From a checkpoint of a small mixture-of-experts model trained on Wikipedia: 48 SwiGLU neurons an expert.
Below are experts of layer 4 (counted from 0) of a mixture-of-experts language model. Rows are named down (a neuron's output weights, with its number) and show model dimensions 112-223. Each number is 128 + 24 x the weight over its row's rms, rounded and kept within 0 to 255.
Before each expert's rows: a language model's description of what the expert responds to. This comes from a sample of Wikipedia text that the model never trained on.

# expert 47
It responds to: First names or first tokens of proper names starting headings, list items or table cells, such as Vicky, Jimmy, Esther, Paula, Steve.
down0 [ 72 154 137 176 147 130 174 160 120 115 178  89 111 132 105 121 140 129  95 119 131 155  98 123 153 152 141 117 162 147  96  89 171 132 126 129 121 116 140 108 136  90 181  98 139 121 137  91 130 119 137 131 110  93 139  72 121 100 113 158 111 100 123 129  73 139 120 166 110 114 119 143 142 159 120 135 114 135 169 135 105  94 157 107 130 144 119 107 121  66 155 150 167 118  93  97 196 120 125 141 136 112 110 134 113 146 144 102 142 125 121 129]

# expert 3
It responds to: Past participles and predicate adjectives following was/is/were/be, often before by or in, such as used, located, released, built.
down0 [125  82 130 129 101  91 109 150 114 133 107  96 118 173 117 129 152 151 139 125 137 117 129 166 115 171 165 122 172 142 120 133 145 138 136 105 134 147 176 133 150 126 135 113 140 108 128 110 140 117 137  74 130  92 128 124 107 145 117 130 145 113 125 118  96 144 124 144 147 108  78 150 129 112  96 129 129 133 126 137  99  80 128 136 128 134 137 147 135  95 129 168 136 145 156 141  77 105  99 134  66 152 144 117 116 111  92 144 121 163 106 149]

# expert 57
It responds to: Commas, closing quotes, parentheses and semicolons ending clauses, titles or introductory phrases, plus where and because starting subordinate clauses.
down0 [121 168 127 113 131 106 120 113 134 106 112  90 133 150  99 148 149 152 120  94 110 110  87  84 104 157 106 109 133 142 163 123 124 135 121 141 104 158 115 121 115 133 117 126  74 146 132 134 131 130  99 143  88 127 103 160 126 173 143 167 195 162 142 138 129  94 113 136  64  94 135 168  97 141 156 138  86  65 117  96 135 169 157 139 157 131 146 156 142  97 137 123 127 115 134  97 118  97 129 102 161 132 144 146 122  93  98 104 113 149 125 175]

# expert 0
It responds to: Main verbs right after a subject in biographical or event narration, mostly past tense, such as wrote, played, announced, received.
down0 [ 80 196 112 134 157 143  75 128 128 134 106 137 154 177  80 124 126 114 115 140 138 122  99 143 143 121 124  96 121 126 157  95 154 138 162 170 145 102 145 119 160  88 126 136 128 165 157 129 173 120 175 134 112 124 146 147 124 100 126  84 119 137  98 164  99 153 131 129  71  98 158 145 131 133 116 124 147 126 142 136 100 137 131 142 156 104 133 175 187 129 137 132 129 102 130 130 165  90 173 125 116  96 142 164  79 158 157 126 141 120 118 109]

# expert 32
It responds to: Word pieces inside proper names just after an initial capital letter, such as B-áez, E-ar-p, Bra-e-mar, Chris, Con.
down0 [130 131 122 115  76 142 115 130 145 111 133 102 160 177 140 107 101 152 104 134 156 120 185 146 110 116 116  61 156 152 125 122 154 116 136 121 144 176  86 121 148 143 141 142 186 152 145 114 126 123 124 182  90 125 135 113 187 109 142 132 134 142 128 145 114 115 106 113 110 124 115 159 162 102 129 174 148 129 173 115 111 150 127 130 102 104 127 119 122 119 122 149  95 109 117 116 142 123 137 103 126  94 120 102 146 114 131 115 123 128 112 133]

# expert 52
It responds to: Standalone numerals in match scores, dates, age ranges and table cells, e.g. 1 - 5, 12 October, from 45 to 64.
down0 [106 170 144 137 105 185 147 116 124 114  88 164 130 146 114 143 128 131 141 134 144 162 104  92 122 131 133 105 124 150 121  97  60 140 134  84 132 145 135 165 154 127 132 165 106 107 119 158 132  92 145 138 151 156 113 134 157 121 111 178 123 103 174 100 148 127 135 159 130 144  99 100 107 121 161 145 109  98 127 106  77 124 103 131 133 154  94 107 133 155 131 160 125 178  77 130 128 128 151  84 118  80 129 142 144 116 105 156 130  98 145 156]

# expert 2
It responds to: Closing parentheses, commas, semicolons and dashes ending entries in lists and tables, plus Latin taxon endings like -aceae, -ensis.
down0 [129 124 132 123 164 141 137 138 105 130 133 146 121 145 111 148 127 113 140 177 113  99 146 151 140  84 127 115  90  83 109  74 119 142 107 142 182  99 151 146 156 148 115 143 125 109 108 118 117 125 129 105 139 139 128 163 144 131 147 155 101 144 152 138 137 133 133 134 141 141 107  94  89 176  94  93 100 133 100 132 134 127 124 145 116 111 133  95  98 101 111 118  87 157 159 127 146 136 130 124 142 172 103 116 152 140  93 111 134 132 180 131]

# expert 38
It responds to: First names or their opening pieces starting a person's name after a pipe, comma or country code in rosters: John, Frank, Bart-osz.
down0 [152 141 109  94 112 160 150 181 119 126 141 101 112 147 125 134 114 132 133 118 111 119 136 148  75  98 175 115 138 117 103 133 115 141 152 119 113 161 127 113 134 127  47 107 171  93 121 143  77 126 149 130 141  67 134 113 143 144 136 163 112 116 132 141  94  80 121 134 126 122  84 163 100 129 140 161 104 132 117 133 166 130 159 137  95  76 109 107 132 126  94 115 134 136 115 171 141 146 123 106 107 142 151 107 108 124 100 121 156 144 118 146]

# expert 45
It responds to: Line-initial hyphens and newlines starting infobox or taxobox fields (- Order:, - NRHP reference No.:), plus colons and bullets in such lists.
down0 [119 123 123 156 148 127 162  80 129 122 120 132 144 121 110 135 102 112 100 141 118 114 130 124 125 134 140 110 140 148 115 127 153 116 137 160 123 172 126 144 111 107 145 109 116 167  84 123 156 105 110 113 135 125 133 112 120 107 124 120 135 159 140 155 165 133  97 129 136 109 157 150 116  98  95 123 116 134 116 122 106 138 136 167 158 156 145 106 120 158 126 158 104 148  92  85 126 132  97 121  98 129 124 120 159 157 143 142  69 143 150 117]

# expert 14
It responds to: Prepositions and subordinating words starting a clause or phrase, often sentence-initial: In, However, while, although, under, after.
down0 [ 60 141 129 162  95 104 162 101 140 130 126 136  91 110 130 145 124 126 146 112 119 125 164 124 131 135 121 134 162 110 157 109 103 142 141 137 103  87 117 119 131 118 130 132 103 166 141 125  76  93 137 164 119  97 147 152 134 144  86 118 141 139 154  98 138 144 135 104 137 117 118 118 138  77 164 120 137 115  96 156 146 157 158 161 164 173 178 115 102 121 124 142 134 120 115 152 156 155 146 180 162 140 153 113  95 109 138 112 139 165 132 163]

# expert 17
It responds to: Word pieces and labels starting infobox or key–value lines, such as Kingdom: Animalia, Curling career, Repository, Fretboard, Keyboard layout.
down0 [ 80 124 131 163 131 120  78 139 127 155 134 107 123 104 131 159 135 117 154 140 121 133 121 114 123 125 175 108 118 186 138 128 134 145 108 173 121 133 157  90 145 117 156 117 119 158 132 138 109  97 154 117 161 155 122 107  88 141 160 112 164 136 131 145 132 132 138 139 119 128 179 150 125 124 124 103 159 173  95 148 125 130  71 113  67 129 113 102 122 114  80 147 118 128 120 120 150 104  64 116  73  91 108 133 133  87 111 124 102 111 168 119]

# expert 56
It responds to: First capitalized word of multiword proper names and titles, such as New York, National, Best, Five Oak Green, One Direction.
down0 [144 114 140 130 143 157 144 123 168 132 125 100 150 139 125 156 109 138 142 145 137 126 107 153  84 180 146 140 151 139  94 126 138 103 123 149 155 134 133 148 100 137 103 119 102 168 122 109  83 165 161 105 165 151 125 170 112 125 152 145 130 147 110 170 118  91 114 119 160 163  94 139  51 146 117 108 126 129 118 115 144 134 142 118 119 125 136 106 146 137 110  82 135 140 117 162 137 135 136  90 129 116 101 115 136 108 135 130 159 129 135 135]

# expert 8
It responds to: Line breaks between paragraphs, list items and tables, plus section-heading equals signs and markdown table divider rows like |---|---|.
down0 [105 142 118 142 139 127 144 160 160 115 117 157 119 133 141 112 162 209  82 126 116 167 129 159 126 132 146 150 141 132 126 115 124 155 166 137 110 126 186 111 152 116 123 147 115 150 108 121 139  88 153 137 144 150  92 141 149 127 132 157 102 151 114  88 119 102 102 149 113 140  76 128 151 140 106 143 138 147  96 107 136 126 141 155 139 160 120 137 121 150 134 131 105 103 138 141 100 108 124 108 131  73 111 112 120 148 123 148 158 147 131 118]

# expert 30
It responds to: Commas and final words closing organization names, publishers, places or citations, such as Press, Ltd, Battalion, Festival, and years in references.
down0 [158 112 137 116 143 110 119 137 143 128 117 129 114 152 129 129 120 150 123  87 128  86  79 184 132 141  99 122 121 113 161 138 164 118  99 146  88 134 116  96 131 104 104 161 155 177 161 151 153 157 105 130 115 123 165 112 115 155 113 186 140 153 114 121 112  87 125 101 121 132 126 147  99 149 129  93 119 119  89 132 105 101 135 141 109 109 166 127 119 148 118 112  65 132 146 142  94 147 131 116 189 141 150 130 120 147 141  88 163 149 148 130]

# expert 11
It responds to: Commas, pipes, semicolons, colons and closing brackets after names in lists, tables, citations and species authorities, e.g. Merriam, Micrurus tener).
down0 [ 81 114 123 130 137 125 118 110 124 134 119 117 140 128 132 129 173 100 136 151 154 123 135 156 141  95 155 187 146 147 104 103  80 104 109 113 125 157 158  99 112 134 148 120 122 146 146 104 138 155 138  99 102 112 158 137 170  88 100 103 152 162 124  84  87 125 113 128 152 119 155  95 184 132 115 117 186 114 148 100 121 127  70 147 163 185 153  86 123 141 131 110 113 118 135 131  95 135 111 128 153 132 123 123 172 131 110 147 110 136 126 106]

# expert 42
It responds to: Colons closing field labels in infobox lists (Time zone:, Losses:, Type:), plus table pipes, dashes, semicolons and arrows as separators.
down0 [137 152 104 131 178 173 114 150  89 129 147 124 123  89  83  99  90 126 160 118 111 166 114 152 141 138 186 105 142 106  81 156 140 118 170 153 136 144 131 119 145 139 119  98 102 105  93 154 106 125 126  89 169 104 149 145 148 160 139 115 119 123 122 124 100 119  96 122  97 126 154 106 101 152 114 151 140 111 136 141  97 133  98 115 135 131 116 102 140 101 112 126 132  61 138 107 113 173 112 154 144 177 129 102 137 125 135 131  94 120 127  84]

# expert 59
It responds to: Prepositions and linking words after nouns or participles, mainly as, of, in, for, at: known as, daughter of, living in.
down0 [133 132 146 149 149 111 173 152  81 147  87 134 179 177 122 131 149 113 146  83 159 115 106 131  55 142 112 136 122 133 142 147  82 107 124 148 160 143 191 100 139  99 125 172 157  45  99 167  97 138 154 119  93 161 132 137 135 104 148 143 145 119 171 137 136 127 130 131 168 154 131 110 154 112 126 103 130 116 142 117 138 152 150  92 152 151 169 111 157 149 149 115 173 177 122 105 109 131 144 148 132 182 103 128 149 114 129 128 161 141 138 116]

# expert 44
It responds to: Past-tense verbs, participles and -ed/-ing endings in narrative prose, such as moved, signed, killed, drown-ing, recording, acquired.
down0 [149 124 105 122 135 151 148  94 111 109 145 155 165 100 100 119  92 124 136 154 157 112 128 109 136 134 120 112 116 139 119  82 120 122 137  98 132 131 146 108 106 100 122 139 121 124 147 119 140 136 113 149 161 116 182 130 116 131 141 135 137 145 115 116 149 137 123 106 112 149 138  89 161 161 119 128 153  94 147 149 114 150  96 101 130 148 138 145 116  98 146 144 120 156 139 122 132 130 166 170 115 159 122 147  90 140 143 101  98 138 122 104]

# expert 13
It responds to: Nationality, religion and party adjectives and suffixes such as American, English, French, Catholic, Democratic, and endings like -ian, -ic.
down0 [ 98 147 154 177 147 125  93 126 154 140  85 134 105 177  71  88 144 135 133 164 117 141 134 107 129 134 135 167 116 165 104 118 160 117 111 121 103 148 138  48 135 136 115 102 152 108 168 140 151 109 165 170 105 114 161 104 136 116 124 123 168 137 133 163 146 100  98 151 155 158 126 126 152 138 142 120 144  89 144 169 168 127 139 125 130 144 134 134 127 115 114 129 133 120 140 118 125 134 171 156 121 144 135 139 144 120 129 115 109 150 135 108]

# expert 29
It responds to: Nouns in award titles and sports or ranking phrases, after Best, first, or an ordinal: Song, Year, head coach, Back, Championship.
down0 [ 93 166 109 101 115 148 149 110 150 138 169 115  85 140 109 165 134 118 131 126 112 122 204 128 105 163 149 144 132 123 132 145  80 150 133 127 119 142 110 163 152 108 125  87 145 167 155 111 125 135 151 118 114 118 120 137 158 162 104 144 125  80 118 148 156  85 167 132 132  95 108  99  74 127  94 118 170  90 138 180 138 149 138 159 156 152 136 135 112 150 133 115 122 144 150 136 109 111 155 122 129 119 168 114 140 114 127 115 123 100 130 118]

# expert 61
It responds to: Articles and quantifying or classifying adjectives before nouns, such as a, several, various, major, central, great, plus bytes of Japanese text.
down0 [140 152 146 139 147 132 157 115 149 131 185 142 153 113 144 113 170 105 118 134  83 173 114 164  80 124 130 155 177 124 142 136 143 118 130 138 100 180  97 128 106 133 113 141 153 158 129 123 150  91 133  86 158 115 139 121 103 112 148 145 152 168 117 118 120 164  97 139 137 112 151  96 109 145 136 125 131 181 133 112 146 100 109 118 119 142 179 117 137 132 117 139 122 142 114  90 109 109 138 116 119 109 195 123 122 159 128 127 134 113  83 115]

# expert 22
It responds to: Prepositions governed by a preceding verb or phrase, mostly with, to, between, against, as in do with, faced with, worked with.
down0 [130 123 110 152 135 103  99 120  86 139 127 156 119 101  95 140 135 116 158 119 169 116  99 150 105 164 119 110 137 151 161  73 108 153 119 124 101 138 159 135 137 153 121 148 119 164 149  89 121  94 190  74 166 156 135 103 110 129 134 153 128 107 150 119 171 109 111 125 129 193 111 105 146  71 137 152 134  88 119  75 118 133 130 139  99 116 149 130 111 137 129 132 133 148 129 132 149 148 126 169 129 145 101 190 120  96 164 139  77 100 108 124]

# expert 58
It responds to: Line breaks ending titles, table rows, infobox fields and match lines, e.g. after = Name =, after |, after list entries.
down0 [126 123 118 149 116 131  99 140 123 128  99 136 109 174 101 136 159 139 140 101 125 115 132 119 162 137 127 162 133 111 144 139 151 139 143  96 117 147 113 108  75 122 158 107  88  99 165  78 153 140 139 139 145 129 130 154 143 135 127 156 122 130 141 109  87 131 138  78  97 129 147 138 136 123 183 122  99 149  96 132 141 126  98 119 133  96 137 116 100 157 168 124 102 175 108 108 162 131 149 109 148 114 131 131 131  98 161 138 145 139 124 148]

# expert 1
It responds to: Digits and decimal pieces inside numbers in census, election and results tables, such as 2,'1'59, 23'.4%', 21,'7'29.
down0 [147 142 107 158 149 134 120 153 166 118 124 177 121  99  84 108 111 126 114 127 119 123 123 187 116 126 117 114 116 130 112 113 118 170 155 146 129  91 150 151 133 116 125 149 153 164  88 140 135 121 100 105 139 164 129 106 145 152 107 102 137 114 149 105  94 116 133 102 150 134 138 133 141  64  77  73  96 133 152  99 121 143 105 128 120 123 116 133 122 137 143 148  78 160 107 144 138  90 109 160  92  76 123 138 158 162 114 124 104 143 112 126]

# expert 12
It responds to: Measurement units and fields in infoboxes, stats and tables, such as km, ft, mi, kg, N in coordinates, and table pipes.
down0 [147 127 140 149 147 158 108 108  99 126 119 147 128  85 172  87 100 108 136 121 162 141 102 115 122 132 120 118 131 145 107  87  62 134  93 148 140 130 125 122 132 154 144 131 160 141 134 171 109 127 136 110 103 136 152 115 143 154 119 114 151 110 139 134 124 146 172 150  85 109 149 113 101 158 139 128 115 137 115  95 118 152 112  88 119 109  94 124 116 119 104 135 190 135  97 116 137 101 139  77 146 154 136 114  86 153 155 127 117 124 103  91]

# expert 37
It responds to: Dash bullets and equals signs at line starts in Cast, See also and infobox lists, and pipes opening election table rows.
down0 [120 145 131  79 155 134 132 125  89 116 127 110 125 168 101 106  93 128 145 143 123 125 160 150 116 139  90 165 161 120 142 116 148 155 113 162 123 182 131  84 141 126 122  99 101 165 176 123 118 116 128 144 125 100 170 154  61 117 104 129 109  95 147 130 102 125  92 129 131 145 130 122 154 121 109  86  94 134 151 152 152 130 119  75 165 161  95  96 161 132 135 127 120 138 104 140 118 103 109 140 123 150 132 136 163 149 126 100 128 172 141 135]

# expert 28
It responds to: Quantifier words like some, many, all, top, good, and age in infobox birth dates, plus assorted mid-word pieces.
down0 [ 96 153 105 107 151 107 111 114 106 175 149 114 144 135 101 166  97 117 128 165 106 123 107 127 148 122 146 143 123  74 104 123 139 108 160 104 109 158  82 121 168 108 160 110 124 159 104  96 150 105  67 123  81 150 188 129  89 134  87 135 160 117 136 129 167 131 171 133 143  97 117 154 110  95 119 166 157 116 161 165 154  96 169 134 144 134 119 128 186 128 124 152 157 124 126 113 138 109 104  95 151 119 125 106 133 125 148 104 123 191 118 128]

# expert 15
It responds to: Apostrophes and curly quotes marking possessives or football goal minutes (Cahill 21'), plus possessive s, its/their, and name words like Street, Award.
down0 [158 123 126 136 131 106 113 126 161  97 115 143 127 143 110 154 122 114 117 128 103 135 115 128  89 124 126 135 172 132  96  79  85 145 130 150 135 120 103 142 129 118 134 100 122 116 144 143 118 137 222  88 147 121 112 122 121 138  94 121 118 111 122 122 124 137 127 134 144 145 139 169 110  99 142 148 113 104 101 125  94 104 128  99 113 141 149 146 111 155 154 126 131 126  96 140 122 114 142 160 112 124 169  98 115 126 173 131 127 140 127 112]

# expert 36
It responds to: Day numbers with commas, month names and score commas inside birth-death dates, match scores and sports tables, such as December 26, and 6–4.
down0 [131 174 123 147 138  94 151 104 118 134 170 123 133 131 175 116 106 115 134 128 128 126 151 115  95 116 136 119 119 118 114 141 128 149 119 130 156 110 124 111  52 104 119 110 126 171  99 115  92 152 136 124 103 137 157 106 114 126 170 150 128 130 128 117 109 155 144 136 151 109 126 112 124 162 157 113 174 151 114 112 143  92 142 142  89 125 117 132 111  97 157 137 111  84 176 111 146 140 119 132 141 124 127  93 142 132  82 179 119 162 131 149]